From a checkpoint of a small mixture-of-experts model trained on Wikipedia: width 256, a variant of Adam for the experts.
Below are experts of layer 2 (counted from 0) of a mixture-of-experts language model. Rows are named router (the router's row for the expert), down (a neuron's output weights, with its number) and show model dimensions 0-255. Each number is 128 + 32 x the weight over its row's rms, rounded and kept within 0 to 255.
After each expert's rows: a language model's description of what the expert responds to. This comes from a sample of Wikipedia text that the model never trained on.

# expert 21
router [ 86 112  95 131  88 129 103 111  84 102  93 126 100 169 156 165 148 153  78 112 133  71 192  97 128 146  81 107 146 151 112 170 124 111 128 146 115  71 116 101 146 140 123 120 135  89 168  73 119 156 100 101 153 106 158  81 186 139 129 142 118 131 147  60 165 172 116 106 106 151 188 142 133  85 137 160 133 174 168 128 131 129 159 132 140 147 102 135 125  98 174 150  96  97 146 106 139 131 170 112 128 112 172 103 113 117 153 158  96 122 151  83  65  91 123 174 112 162 187 113  83 134 152  55 166 112 168 113 114 101 162 158 207 165 149 147  77 132 175 181 122 122 114 100 150 122  64 179 133 140 148 131 134 160  90 100 121 118 125 100 126 129 147 141 104  67 160  93 141 146 120  88  83 122 120  99  82 115 105 144 104 197 161 129 162  62  65 143 200 129 144 124  72 132 112 169  80 147 141 147 109 174 100 181 153 136 116  89 109 238 102 179 127 146 154 139  97 154 119 118 128 108  82 130 108 148 146  64 175 107 108 120  82 110 129  91  57 172 128  86 165  89  83 170 158 165 180 106 149 180  97 124 138 115 130 137]
down0 [ 60 105 145  89  91 110 162 121 138 137 124 139 146 146 127 108  40 134 152  98 156 106 149 144 147 137  70 185 128 123 145 131  62 123 177 141 153 191 177 116 130 153 178  77 161 182 124 129 145 149  91 134 142 138  46  89 111 147 172 154 142 100  35 163 163 128  96 117  83 140 125 136 156  90  94 136 153  83 143 120 193 129 150 109 106 170 150 147 145 140 129 142 154 157 157 156 135 134 125  89 140  84 149 149 144  63 147 119 110 201 102 109 112 100 106 111 144 113 144 153 166 155 133 131 147 154  77 150 158  91  95 114 133 131 175 134 128 173 106  92 120 163  74 155 115  72  97 119 128 124  72 157 132 135 152 123 117 116 143 164 105 196 186  79 150 145  71 185  66  99 176 117 188 111 165 123 118 107  94 154 120 150 158 116 141 131 154 161 140 136 115 149  91  71 144  86 131 178 177 153 109 137 126 112  88 162 172 189 144 134  85 163  95 126 134 175 160 111 104 151 183 163 133 107 114 104  77 153 113 134 110 104 143 107  66 185  77 108  58 136 131  99 218  86 149 142  76 111 120 137 124 139 146 110 122 170]
It responds to: Non-Latin scripts, closing quotes. Bytes and syllables of Thai, Chinese, Japanese and Cyrillic text, romanized syllables like ta, ka, ong, and closing quotation marks after glosses.

# expert 16
router [ 88 162 100 171 116 115 153 197 101 108 144 167  89  94 182 143 107 102 121  89 103  92 112 214 172  91  27 140 193 154 166  55 128  31  92 145 106 143  86  90  88 175  94 117 124 148 113 221 119 141 134 143  96 157 108  95 161 104 137 133 115 154  78 140 127  88 140 188 166 111 146 143 156 172  74 164 152 122 158 118 171 120 156 108 162  94 156 111 115 135 103 145 139 183  78 145 127 145 108 120 126 135 125 105 138 150 164 105 102 148 172 116  94 156 142 174  81 115 167 107 101 113 152 214 105 140 137 150 142 105 101 123 155  69 136 121 108 198 125 138 119 121  63 181 172  83 135 102 174 156 127 159 130 106  99  82 130 110 134 146 178 148 130  98 146  62 147 112 132 134 163  96 102 139 147 212  87 133 117 154 168 123  91 145  93 115 125 106 158  96  99 113 111 143 100 189 158 134 130  78 103 114 164 157 116  92 121 156 139 157 165 123  78 117 111  81 127 151  96 149 146 113 151  99 130  61 161 119 182 112 142 123 133 175 113 131 145 114 123  95 168 130 115 131 138 140 111  84 169  95 149 116 141 152  75 115]
down1 [160 187 138  84 172 121 134 181 166 100 134 197  65 135 148  68 152 103 118 147  97 196 128  62 125 117 133 137  62 112 124 156 181 138 143 158 156 173 147 146  80 147 134  86 144 142 130 142 131 176 154 128 161 124  76  72 158 151 138 162 119 126 181 135 141 119 123 141 179 100 144 101 163 127 145 138 122 107 203 108 107 139 130 139 185 148  75 114 124 127 163 172 138 130 138  83 126 121  92 123 151 172 160 136 157 104 133 119 133 150 115 167 128 113 126 110 106 124 119 208 150 177 132 104 122  84 216 135 167  89 150 152 139 177 134  78 162 124  59 165 147 130 117 162 104 123 151 132  99 119 106 149 132 105 164 146 126 172 138 115 163 142 107 123 105 139 145 159  68  89 140 171 115  93 141 148 124 169  98  75 134 125 164 166 127 105 111 179 183 132 172 190  80 143  99 179  74 170 157 140 172  97 145 172  92  61 180 126 136 150 138 105 149 135 155 155 140 144 131  92  92  95 131 116 105 155 118 156  57 124  72 151 153  96 120 186 158 111  84 147 137 128 128 148 117 118 212 209 102 189 107 151 142 172 179 139]
It responds to: Verbs, objects, defeats. Verbs and object pronouns in sports and biography narrative, such as him, her, played, won, against, and defeat after football scores.

# expert 2
router [161  89 196  97 129 180  74 160  79 181  52 146 112 128 115  93  99 166 178  75 184 124 149 123 164 136 103 154  58 141  97  99 140 146 115 139 169 160 175 121 132 202 168 176 132  84 117  87 127 120 158  89  90 144 109 120  91 163 125 137 114 151 127 200 132  66 123 102 122 179  98 184 121 147 112 128 158  90 111  85 111 145 125 143 161  71  79 117 111  48 172 153 132 109 139 173  83 154 135  89 117 142  90 138 104 124 183 160 155 174 146 158 141 153 148 163 133 193 144 124  99 120 109  96 122  93 156 111 131 162 142 102 164 107  90 164 149 106 145  95 132 108 200 129 119  98 163 160 115 126 105 123 119 153  99 105  86  51 201 164  82  69 127 123 117 150 192 132 111  72 141 137 153 105  89 151 157 152 184 131 168  96 116 120 127  86 140  84 135 110 116 113 165 130 102 137 146 103 167 132  98 103 149 119 176 119 122 136 170  95 144 139  70 168 121 129 127 166 175 165  59 174 149 122 109 175 130 133 112  86 118  91 123  98 166 113 134 145 151 156 114 161 192 157  98 103 168 166 111 155  89 121 114 112 172 120]
down0 [116 154 106 159 151 125  75 130 153 112 162 107 170 136 101 112 170 141  88 123 116 148 128 170 223 152 144 137 142 140 116 158 101  23 126  98 156  95  93 111 129  87 190 197 119 103  90 107 154  62 159 133 144 157 120  91 114 109 128 105  75 145 145 157 118 128 149 148 140 126  74 180 106 147 108  74 138 131 107 117 126 131 149 100 139 168 142 193 154 114 147  99 142  90 172 116 156 142 186  95 156 120  71 171  61 106  65 143 127 136 129 103  76 140 112 145 173 138 121 160 149 128 140 161 163  73 103 146 136 127 140 111 146 102 157  48 178  89 108 146 140 106 145 150 123 166 150 126 151 203 135  76 154 158 149 143 142  96 108 152 135 143 112 178 138 113 109 109 101 138 111 105  78 132 111 138 211  96 115  76 154 153 104 144  55 119  33 138 135  95  91 123 144 100 131  89 158 128 178  89 160 136  97 112 118 130  53  87 167 116 105 156 112 127 151 130 136 164 127 110 155 154 112 119 107  84 167 133 169 142 125 166 130 120  70 120 104 191 138 148  98 119 130 107 141 221 156 119  81 164 152 163 133  67 170 148]
It responds to: Word-final fragments. Short word pieces completing a word, especially final letters, as in Galax-y, Buff-y, 20-th, harb-our, Pacô-me.

# expert 27
router [127 154  81 203  84  73  72 141 136 146 141 110 103 196 123 103 119 139 119  81  86 114 142 154 152 114 150 120 115 128 170 100 137 164 113  79 140 141 129 116 110 105 153 168 138 146 175 182 110 164 123 120  89 115  76 182  96 174 168 128 149 153 146 133  96 142 158 142 147  60 145 143 131  74 118  93 111 105 115 146 138 164 158 135  46 164 126 111 157 112 217 109 102 136 146  94 150 161 124 131 114 150 135  73 140 161 217  91 143  46 125 148  92 147  86 143 115 126  67  66 111 143 121 122 131 147 124  83 177 115 131 175 101 116 150 119 136 119  92 113 144 114 112  94  89  75 186 147 136  97 160  99 155 107 138 158  84 114  89 128 154  77 123 134  93 178 178 120 134 108 157 144 101 131 132 110 119 109 149  90 162 128 129  92 106 169 168 120  72 102  93 103 207 147 148 149  93 201 171 106  97 115 161 144 155 129  85  87 130 136 148 102 170 146 153 142 107 140  95 160  87 147 140  96  70 158  86 160 186  99 140 103 148 144 138 146 131 125  98 120  45 129 179 110 136 217 134 172 105 119 102 140 180  99  76 105]
down0 [143 153 128  58 144 207 172  61 159 110 192  71  96 141 137 148 119  95 119 118 206  84 138 117 116  65 133 156 187 128 111 137  98 142 100 162 125 191 123 115 125 133 127 133 121 130 187 102 150 133 152 152 185 122 144 134 111 149 157 127 117 166 128 183  85 166 128  73 117 123 146 144 162 170 148 117 140 126 104 148 162  78 145 152 183 169 175 149 112 153  90 131 123 112 144 178 130 149 126 120 103 121  82 107 163  89 124 121 135 140 145 164  87 155 149 106 109 195 166 144 118 117 146 152 163 106 135  90 107 192 175 116  65 148 136 141 190 117 121 129 156 136 119 122 152 127 187 200 131 109  90  82 143 143  45 128 108 144 106 105 102 134 137 114 120 128 153 156 157  35  49 141  57 133 176 121  87 129 101 141 107 118 118  94 105 150 101  88 108 121  99 136 101 104  98 167 139  78 123 118 133  92 156 169  77 131 149 111 155  98 113 169 129 132 127 185  73 187 114 157 142 131 104 127  63  76 158 154 126 100 139  93 127 111 167 157 105 101 180 105 138 112 137 147 126  80 105 150 166  20 134 132  95 163  99 120]
It responds to: Auxiliaries and adverbs. Auxiliary verbs and adverbs in the middle of a clause, such as is, had, been, also, still, very, later.

# expert 25
router [ 92 105 175 194 158  69 116 121 127  83  87 153 149 110 104 155 126 118 136 130  93 132 113 109 121 190 134 114 105 128  96 162 125 132 133 148 226 130  97 146 154 124 113  80 152 150 110 100 119 123 174 172 149 120 118 130 113  93 160  96 124 102 152 100  66 156 131  92 137 125 204 173 115 140 114 137 136 122 116 141  94  88  93  99 133 171  81 127 109 202 208  85  91 110 159 118  66  85 106 171  47 134 114 146 119 103  64 118  87 113 145 149 176  60 206 135 139 150 110 129 103 117 128 166 136 189 167 151 103 138 181 102  72 131 124 121 138 177 184 136 139 113 115 155 114 179 180 169 169 186  78 125 132 120 159 140 131  95  89 196 139 205 133 104  68 144 124 146 166 155 120 113 109 111 129 139 163 142 136 124 138  83 135 136 126 171 161 150  86 145 127 125 140 140 133 103 117 138 134 198 151 114 152 124 108 107 104 109 173 124 114 104  99 193 164 107  81 139 116 155 143 137 119 115 178 109  76 114  80 100  98  90 161  87 147 143 131 103 104  88 141 150  75 105  87 157 143 143 158 198  53 155 134  89 128 141]
down0 [126 150  60 103 115 179 162  38 136 167 164  73 125 157 122 160 154 100 149  83 160 119 109 140  89 148 120  86 186  88 161 134 103 145  82  77  96 110 135 160 121 109 110 149 131 127 139 135 161  91 120  44 106  95 123 109 145 133  98 104 123 132  96  75 128 141  93 143 128 142  98 139 118 123 109  84 136 128  63  84  96 139 130 146 112 200 111 102 169 155 134 149 128 126 101 102 131 155 152 119 149 186 108 128 128  72 154 123 127  90 131 164 130 147 121  91  92 146 130 107 123 119 128  84 112 141 150 122  89 140 118 106 193 135 144  57 118 135 120 128 119 156 140 171 153 117 163 146 133 153 139 147  83  95 143 148 173 140 136 141 107 113 157 120  71 133 109  87 193 134 131  75  19 146 183 127 104 158  63  96 133  91 144 139 162  93 131 169 167 144  74  76 155 123 163 184 145 158 121 108  94 115 106 124 135 151 127 160 149 152 117  93 111 169 173  94 154 127 184 165  94 122 109 182 119 129  87 189 164  84 111 134 166 143 161 120 147 149 206 185 107 153 161 178 167  67 150 235 121  95  99 116 113 195 113 123]
It responds to: Articles and conjunctions. Function words and, the, a, or, and adjectives such as New, American, British, former, in running prose and descriptions.

# expert 8
router [ 74  95 127 102 104 125 164  78  65 180 143  72  36 139 145 142 138 145 100  59 108  71 114 116 190 150 146 122 102 105  95 136 121 154  74 119 146 125 168 153  91 160 121 164 149 201 152  68 118 159  87 131 108  96 154 150  90  97  97 124 141 151 143 100 122  85 151  81  91 150 128 121 133 102 155 159  80 144 102 150 127 115 135 174 224 142 106 169  85  80 114 112 121  90  49  84 155 146 128 100 144 117 152 195 169 133 163 118 173 124 124 181 130 180 121 110 148 143 184 122 121  85 141 111 140  76 133 103 155 152 143 166 149 128 146 138 107 167  88 136 162 144 138 192 127  94 146 169 102  87 131 142 119 160 100  97 158 149 134 108  80 123 109 106 104 200 135 117  98  92 146 136  87 149  69 137 109 142  74 143 116 156 129 113 132 102  68 123  68 155 166 128 121 178 127 137 143 119 197 122  97 103  88 122 134 157  73 151  82  62 128 141 117 127 161 109 125 117 103 122  63 111 128 160  99 116  55 159  98 148 192 140 156 151  82 146 110  68 101 115 161 126 154 155 134 114 136 103 145 100  96 121 123 147 156 193]
down0 [153 158 136 120 112 173 157 108 188 116 168 140 143 146 155  31 133 128  93 101 156 107 134 120 148 166 143 121 116 130 192  72 153 118 131 136 205 143 169 165 140 190 167 140 119 121 101 156 148  99 148 112  97 104 106 177 131 134 105 132 130 139 120 163 131 121 178 163 228 101 160 104 131 124  86 152 143 165 227 175 133 174 140 133 105 145  85 137  45 139 131 113 169 108 127 131  97 125 111 110  86 118  35  83 208 115 125 109  93 150  98  70 100 126 143 120 131 156 117 153 158 156 162 134 117 141 152 152 101 124  95  45 149 150 122 111 115 134 117 103 128 129  72  96 143 150  92  95  74 157 116 129 152 162 150 155 151 126 114 126 118 158  54  53 193 152 115 121 124 103 133 143 153 100 165  78 111 106 164 117 140 152 104  73 163 131 157 134 131 114 106 153 149  99 129 123 110 213 112  82 116 112 117 111 173 131 124 138 167  99  98 151 105 163 122 109 140 143 127 138 119  83 144 184 148 141 158 105  43  76 159  57 144 123 111 116 155 164 165 166 109  86 124 177 128 177 188 158 104 119 136 139 139 141 149 142]
It responds to: Mid-word pieces, colons. Short inner pieces of foreign names and technical words, such as io, el, ra, ad (Flavio, aerospace), plus colons and decimal points in times and lists.